Experts of a small language model: 12 layers.
Below are experts of layer 6 (counted from 0) of a mixture-of-experts language model. Rows are named router (the router's row for the expert), up (a neuron's input weights, with its number), down (a neuron's output weights, with its number) and show model dimensions 80-159. Each number is 128 + 24 x the weight over its row's rms, rounded and kept within 0 to 255. Numbers have three digits each.
After each expert's rows: "comes before" lists some tokens at least twice as common just after its tokens as in all text; "gets" lists some tokens that make up at least twice as much of what it gets as of all text. This comes from a sample of Wikipedia text that the model never trained on. Tokens count by the router's weight.

# expert 2
router:145121071153123094118100139162171134160067129094117162147123141137136143150139146116059140146100155136123122146142143106138128097133130119164134103100144099138144134119149116093145151124129139112146159124122135110151131110096120115109070119
up0:135147110121140078138132138104121152142129106119152155179118103159147110121117112149166138106114143151161141097123185125123160142137163131112103110107155144147086071090069117129096160119104107116133124144118143110122131115098156131117149147
down0:122100146085156158172148127132132189155144109113124119112143141120128148115156123177159150104114148107125153134095108130118097115103119102085109124154134108108103105087115125118131149067166105115118109115144123146118085115101134156137119176
up1:134143104119088142155171158098139098140144143104127116093134146191164143147131125175136127139088095103089096146113105124145137143096129107117106150060142111134120112127084150153132127082145166136094170141085126144088114116106110118137130116
down1:128183125172116147090114130098117126128146136078134103169146128111133180154108135131170116149074145157107131177141141148106128142129123102122124145118105135121155145085131143173126137137133154150123142155114147119097093117135134105078164155
comes before: "| ", "|---|---|---|---|", "|---|---|---|", "by", "Born", "S"
gets: "\n", ": ", "of ", ". ", "- ", " "

# expert 16
router:104126158148157102151130134142143088166091136117087126173108187165161113113128143149155129114146100110080104106129116102140113148131130135147116112108119147131109095146136081118146102159117130140149159174109126116128131095120162154142142158
up0:127163122143100122136122098154115121118130142092090117147113160131093123079153069165121096155120132159100123142108116113106139104122166155162104149133155156117134144174153103131102139138127157115116133107139125103108146148107134120142134098
down0:164165090061150130104126116114120169188114131115129103120139144126131181149137179110147101133161127151125153100106166141109167098169154115110149115139132088107125128067155155126124047162095123120123144117087156102137141111150079161114130121
up1:103122137131131081119165078118122162189107150163127129140132136152142146107111144109125113111116080108112127133127135119120117107092103110074154087160127127147112179158135147126136099111132141085154131150167094134128114128117130128135107119
down1:152125131133176089125117137119114111105123102130128104126132142112115128110145131169155144168122147128148068094113126118120133109131116158166093162137167141146144159152148062118127128144162089085109147111110085090121106111143159140136139157
comes before: ", ", ": ", "- ", "°", "\n", ". "
gets: "- ", ".", "0", "8", "°", "9"

# expert 4
router:106143144143127139144132147139121077156143082175118094101140186117164130110126100124159123153144105166109102127103135094160149097121098156144132157132144130159124115121143114164119111132102123117109132134114155163156134131144140135150142105
up0:106166145121142081148146096111096163123098145116178095133123144137129147132126130127133132128107069166170151173129102154100147129147136104095129177076116118130129153140135120155108121100158178142148104103122111134154132107135124105125124112
down0:152136113178156114148129120119133155106135172147151131126175172131117126116095171157114135150101141136155120118141136163167111101141148089127122119120125163113151155148145174134097096100142121136179173114146123085081093141120131147133147122
up1:117126118147141126095131106136105135115183142182158123136154132181124101148181107143091126103157160172101128097151120134121144137114122079159143113129112073109072110106101108144126107173113130123147126099141137199170126091122063107122123095
down1:134130138136088153132146108135109097112153131092155162106078082136140136135088119131078098161127093126129162136094109148124127136076154140146178131140157107091076146114089133111155092120125098144132137086117118156122132105152134114101162105
comes before: "| ", ": ", "(", "; ", "|", "/ "
gets: "- ", "1 ", "0 ", "United ", "2 ", "3 "

# expert 18
router:121115114084132072128157106058109150103140124099154125126099177109106154115124181105166111081116159114128159121169141156143107137114108105116157144155136123151116137098118118157102123153120165112158138133104140128124151136143178157131105116
up0:158080151154147154139142115145141160100124175096122127092140146130077152118131156161126118112148132124147090164151129117114100165120127148172163101143137142130133159132145131174116138135152126153140134109134132104104163137142133115155116128
down0:162108139142144106152113127134180137144167110129145155109157171139151160106133097110097099117163111152124123133146134118141141149103109098161091087096110148112118102163150110107129111149117135127154119153110157108099138136120153112167128067
up1:099137130132120124130117117114130105155139156129120106146130111128111149129177171145063159105124149113121130126150117135134109120119145155148149156139146122144159109141171126096121157161137131130129125169126152119130111130085193116160133127
down1:146160093153153121108150124140060155114102148103153110117165143090144096114145118090116160152164103077096129142123169079120134123118145155144158120102146116142132149106117093121094136097087138112134160125079123150129121111133102178140154113
comes before: "\n", "s ", "the ", "- ", " ", "201"
gets: "| ", "in ", "|", "\n", "'", "In "

# expert 21
router:126141145102130099128167107110105092147088130101130142172135126156144112148105129157122154156142144103130129133135126133137102134098173155144103138132117114102107114114149104104170134124164107164122129138111123149109103148149105143092149157
up0:067122120115113110123145152099160163110119085122158121112190150142096123136131133119115142124116113139085088123116115172113142118080148116103104117121094124126173157154146169152111083153119140144112109135124161155131106139115145105145142116
down0:146185117120121169133112107147146158116150165105110094127124129148147165126117137069110138139139126134122148107111142149141143111101150157136110137143112158121124118130154136122098183123101105135115129111158133124116121127075115124111143103
up1:135108139151109087177122128147174111153145094158157126152122129135144097114119107152092120115146117161102136084175120126125125142191140124109106092146114160140130123111121134121137126141083115137137154141139130184149130110132166085143141148
down1:156138149130129148117084144112120162104125175111153128075153139132126111133128120133132146106160074147138131143125099150154104105079144134100177112138156119121154154160123107176148127126086165123140059165117118120118109123141126110132096165
comes before: ".", ",", "0", "1", "–", "2"
gets: "| ", "201", "–", "200", ",", "."

# expert 10
router:110152123145139135163133136085104129116158116151134116139127135096140097079158114173169126124121111119111125125140150135149155104109116118084131152126137117122130133157123112117122095123146098125140102067151085107115144139122119077132127114
up0:161102140113129090166122120117151126139143119125167134116155152146139103140134088125143106112127070151125160147125155146114149090130102096170112125136095135129130136115129138107116121109159145129111163141114097099113134136102113136095117104
down0:176136132186095097122142152180121114072109124068106127120099111110149137108143172123151167152130118153149154153118098125146131116151130107137115124141111113167115118132130120105104193119124127125109116108155150106097141113119190100153113127
up1:138107115139121116155150153070131123159153127127132098103136166078140120167144143116123132155135183132122104114124112121108103125121136148111120133129171148128135111113143109135167124159162100118129104134203157109132154159094082124127125134
down1:102145133158134123156106147100122117139085135140133137122112134138155162145125142090119157123113126107113110139148131145148142150143130148149110131113111155139122154141120106137127113098181148147114164115133169143104168162144142121153179131
comes before: "\n", "==", "\n\n", "===", "= ", "- "
gets: "\n\n", "==", "\n", "===", "|", "== "

# expert 9
router:131153167073136104144159140113087070180147107146108137161097111156120150115148116169139131111137081100126125089151100191124122150175102156134099132100164103093099139155164091129159131163121122143130158154169085100192128123120133158124119150
up0:121087145147178111147131098087125093174109100156107132144113095126138162154079164148121121139139102151158134180127103154181115098118135121126107127085122105128167117085107147124138151144189097152114150169131125139154103156152129086075136100
down0:107109171117128167096119118152118115101121141147149112209159141174115113135108138071160169121138127078140137122131159095121139123110160124133101077135101123115136104144113119141075122106149110149151114085085111099117155166117138102147163156
up1:112109132109143111133127139115176128089109121117140082155138164133138105136080151121154119152116143148136127132157150124114166110177089151116136108100115140124091139143131078151125094143135087122141102147116132073137122123129118138095113135
down1:102125103160136077162133163120131142091165136116157118125088139153140135104133125092107127122137171134135126112162144121110179094139126166131144072174130104154115129144130155145154102126109093126136152107100129125128131118154131107107127175
comes before: "- ", "\n", "\n\n", "–", ")", ") "
gets: "\n", "(", ": ", ".", ")", "1"

# expert 3
router:121127119116102120074113134164144133129163121109121123159177155122112099174156124128126136152125116133152189143165125144111116154113134124083123125106117119141106103136113134147077135121144162104123166144141088105135144155103174158114142116
up0:093147125131099099124127151127101073147123094078127145115126105073155141117154122108121103059137104143102139113104107120118102149176083116105114064114108119112093163131161162173134123113105169128159128140141157120143150126113124123127121103
down0:107151111156105145126191131161137132142154111130133155126117142152160111125136138110145130160130090102090148127096147132150119112141139149132133153159146109179148062159125158129114146139114107137079124163080109107112142169134152154119170125
up1:125148141108165128113147119073160142146141087110125093127168147120139124093087111162116113125131154151169098125132141172181181127166121091162126127137117119153136112071151133119123122085117142122143091123113118134144087131117142125107103126
down1:127117124157129158146105122134111117190098092160116098096090157080099113118158148089133146146102146134091096122133126158128107125154183135127171109153165078122131144164093128166130122159113184088137153146127149164114122147115113137121157130
comes before: "the ", "a ", "his ", "their ", "first ", "its "
gets: "the ", "of ", "and ", "to ", "in ", "a "

# expert 12
router:171147139105122121163100126077114104080161111168126128128135127093117135184168122061110165090140107127116088113155139162143147095151106101105100101095111106097106112115172137111103161132125171103113099156127097116107127091129155096141121106
up0:135110160095126137152159159142150096139147097170157107134115138117131137154158153127130111107173114155116099124140137122157131133146088139118127140125138152094083074103111087118117157117114142129107180126137146145132100108134192119100153152
down0:117139147160144156146138130152151101134154117118130113141184094146088123115171109170085102100108135149125104099129093086136146099171118130101143178118147154146139122097161143119120126184136166101132097113148117142155137121136099125118143190
up1:101130175163113153149103146115136115129129107124132125083102121181120130112162138130095145056152117121188143130156120120107179096178161170153122123119107142125172126105094160145135154136134154084136120130111155110089134115122120170168133096
down1:127134105096154118102092112138173153099129146126117152107142120085130166116114088096113142151136161167103139137114090155125130116139118117111166112110116110130096194148141115110130149146117160152150096133091115152085171109164085090113095134
comes before: "The ", "\n\n", "In ", "He ", "he ", "It "
gets: ", ", ". ", "\n\n", ".", "(", "that "

# expert 0
router:119150129156133169143186145170112099124115135135121128136137110089109140127104103113092119128143107161121107154108165106123128097144109145158087148093073131146146133122158129111149125143131094111129135095118138163116154112182107136145140113
up0:129097092109144111148170155131116133139111104132131068131123120116139120128119111107122167107146162112158126164136131155128127140101119127125155112137095167125126115120137096127146114110125149149144137119152130126136154105119149131125107107
down0:133097143173052137182111110104105119151107166128138055088113132094144142162110153096128131166101123131112102130150184121094146139161123109147136136176145151121159111115122125111132162150096106176131149133105139079113109138147093072139101134
up1:121137097125150140110143117142138113096142115167147131151130148137121153147121139143160131130114111128154126100119126112120144137125178114140147099088140094149127203109157176136104167127162096147147106092111158114153085098151176152129138106
down1:120105117121073126118143131099107143133147135108100142084080131160150121138129123133133147122175119123118154088139109098143126128109109109106180172192153093109151159134122130093112133173119135140140197103138099163122147154104135139161129109
comes before: "| ", "0 ", " ", "|", "1 ", "— "
gets: "| ", " ", "; ", "=", "= ", "0 "

# expert 13
router:118122136134128122138114154122111129121125122110134091121162143145127101146133144128108128104151138094166126162149119072107114163121118111103088085128184136184138137131108148141143110127153127129147098137154136128148174102108115159151108151
up0:128168142103189105101150122165120154119147100117137094138135124116132122079134159144126136126128126171138091148105139112161147203139096130124108143076142137143135102131121157087169114118096137150122136126112129091126112081124121130106149096
down0:147117122133101127083096099124124109132110117124141189159186125118108131141133118098134163157163120160157149137156116102149128123107133164133149145108134143157148103128097086111186215113100107084079174138127074127159113092110106127122099091
up1:138110116142100110079135142130133117069102156135112101116146086158112144172137115112104123143088134175140115139086101113145131123119167143130148104127151102146148147166176150086107069078110121103135134096137097118113149094128142144098100147
down1:106105123138139108111150157120091107065138134146136111122129093072141152107093097138156100121143151090132121156087129103101129143114128119086191124176127091129072126141168126113107139147166119104127126162148067134071132080141130124075130212
comes before: "to ", "the ", "a ", "by ", "in ", "be "
gets: "to ", "was ", "had ", "not ", "has ", "have "

# expert 7
router:131132126136119131139160130116132093144114106102142117101109141105128101140123122123159139141120092166115137136118144098116154145109132155143120111114121158122160128130128147111147131134110124140119089113155139115131136202140135128123103151
up0:106151129075165149117168135133086149157099133126138099146138121162120175140112139099130117135151102099102098138161110106123120097104123152121133079108118111133125113139134127141086147100115126080112146150147111073123139091144135121121122112
down0:090110130119146159118122132159115126122154099140094119131131129067117129151151151121152117142124131113137141108165137108120118131108105112130134111132133134127148117104111096103159137104115108092143091098105174143139139115111139112149125102
up1:127124097107133149097158149098123129179140077103101137119117146132108115164138132108095116169103118154129144128158156075107156145134103148100103129115100178114103150100153120110145104143141146109147113148137175111096157139174155116146124126
down1:125047158126157156171128105104096138145113093102089157101127113121116103096161105087099142113108135121083115121118104120106184134119166112159092171141122134103116143106166152133142081122162130116143105122092165138126123147148157150132163079
comes before: "| ", "|", "(", " ", "% ", "– "
gets: " ", ") ", "0 ", "% ", "1 ", "|"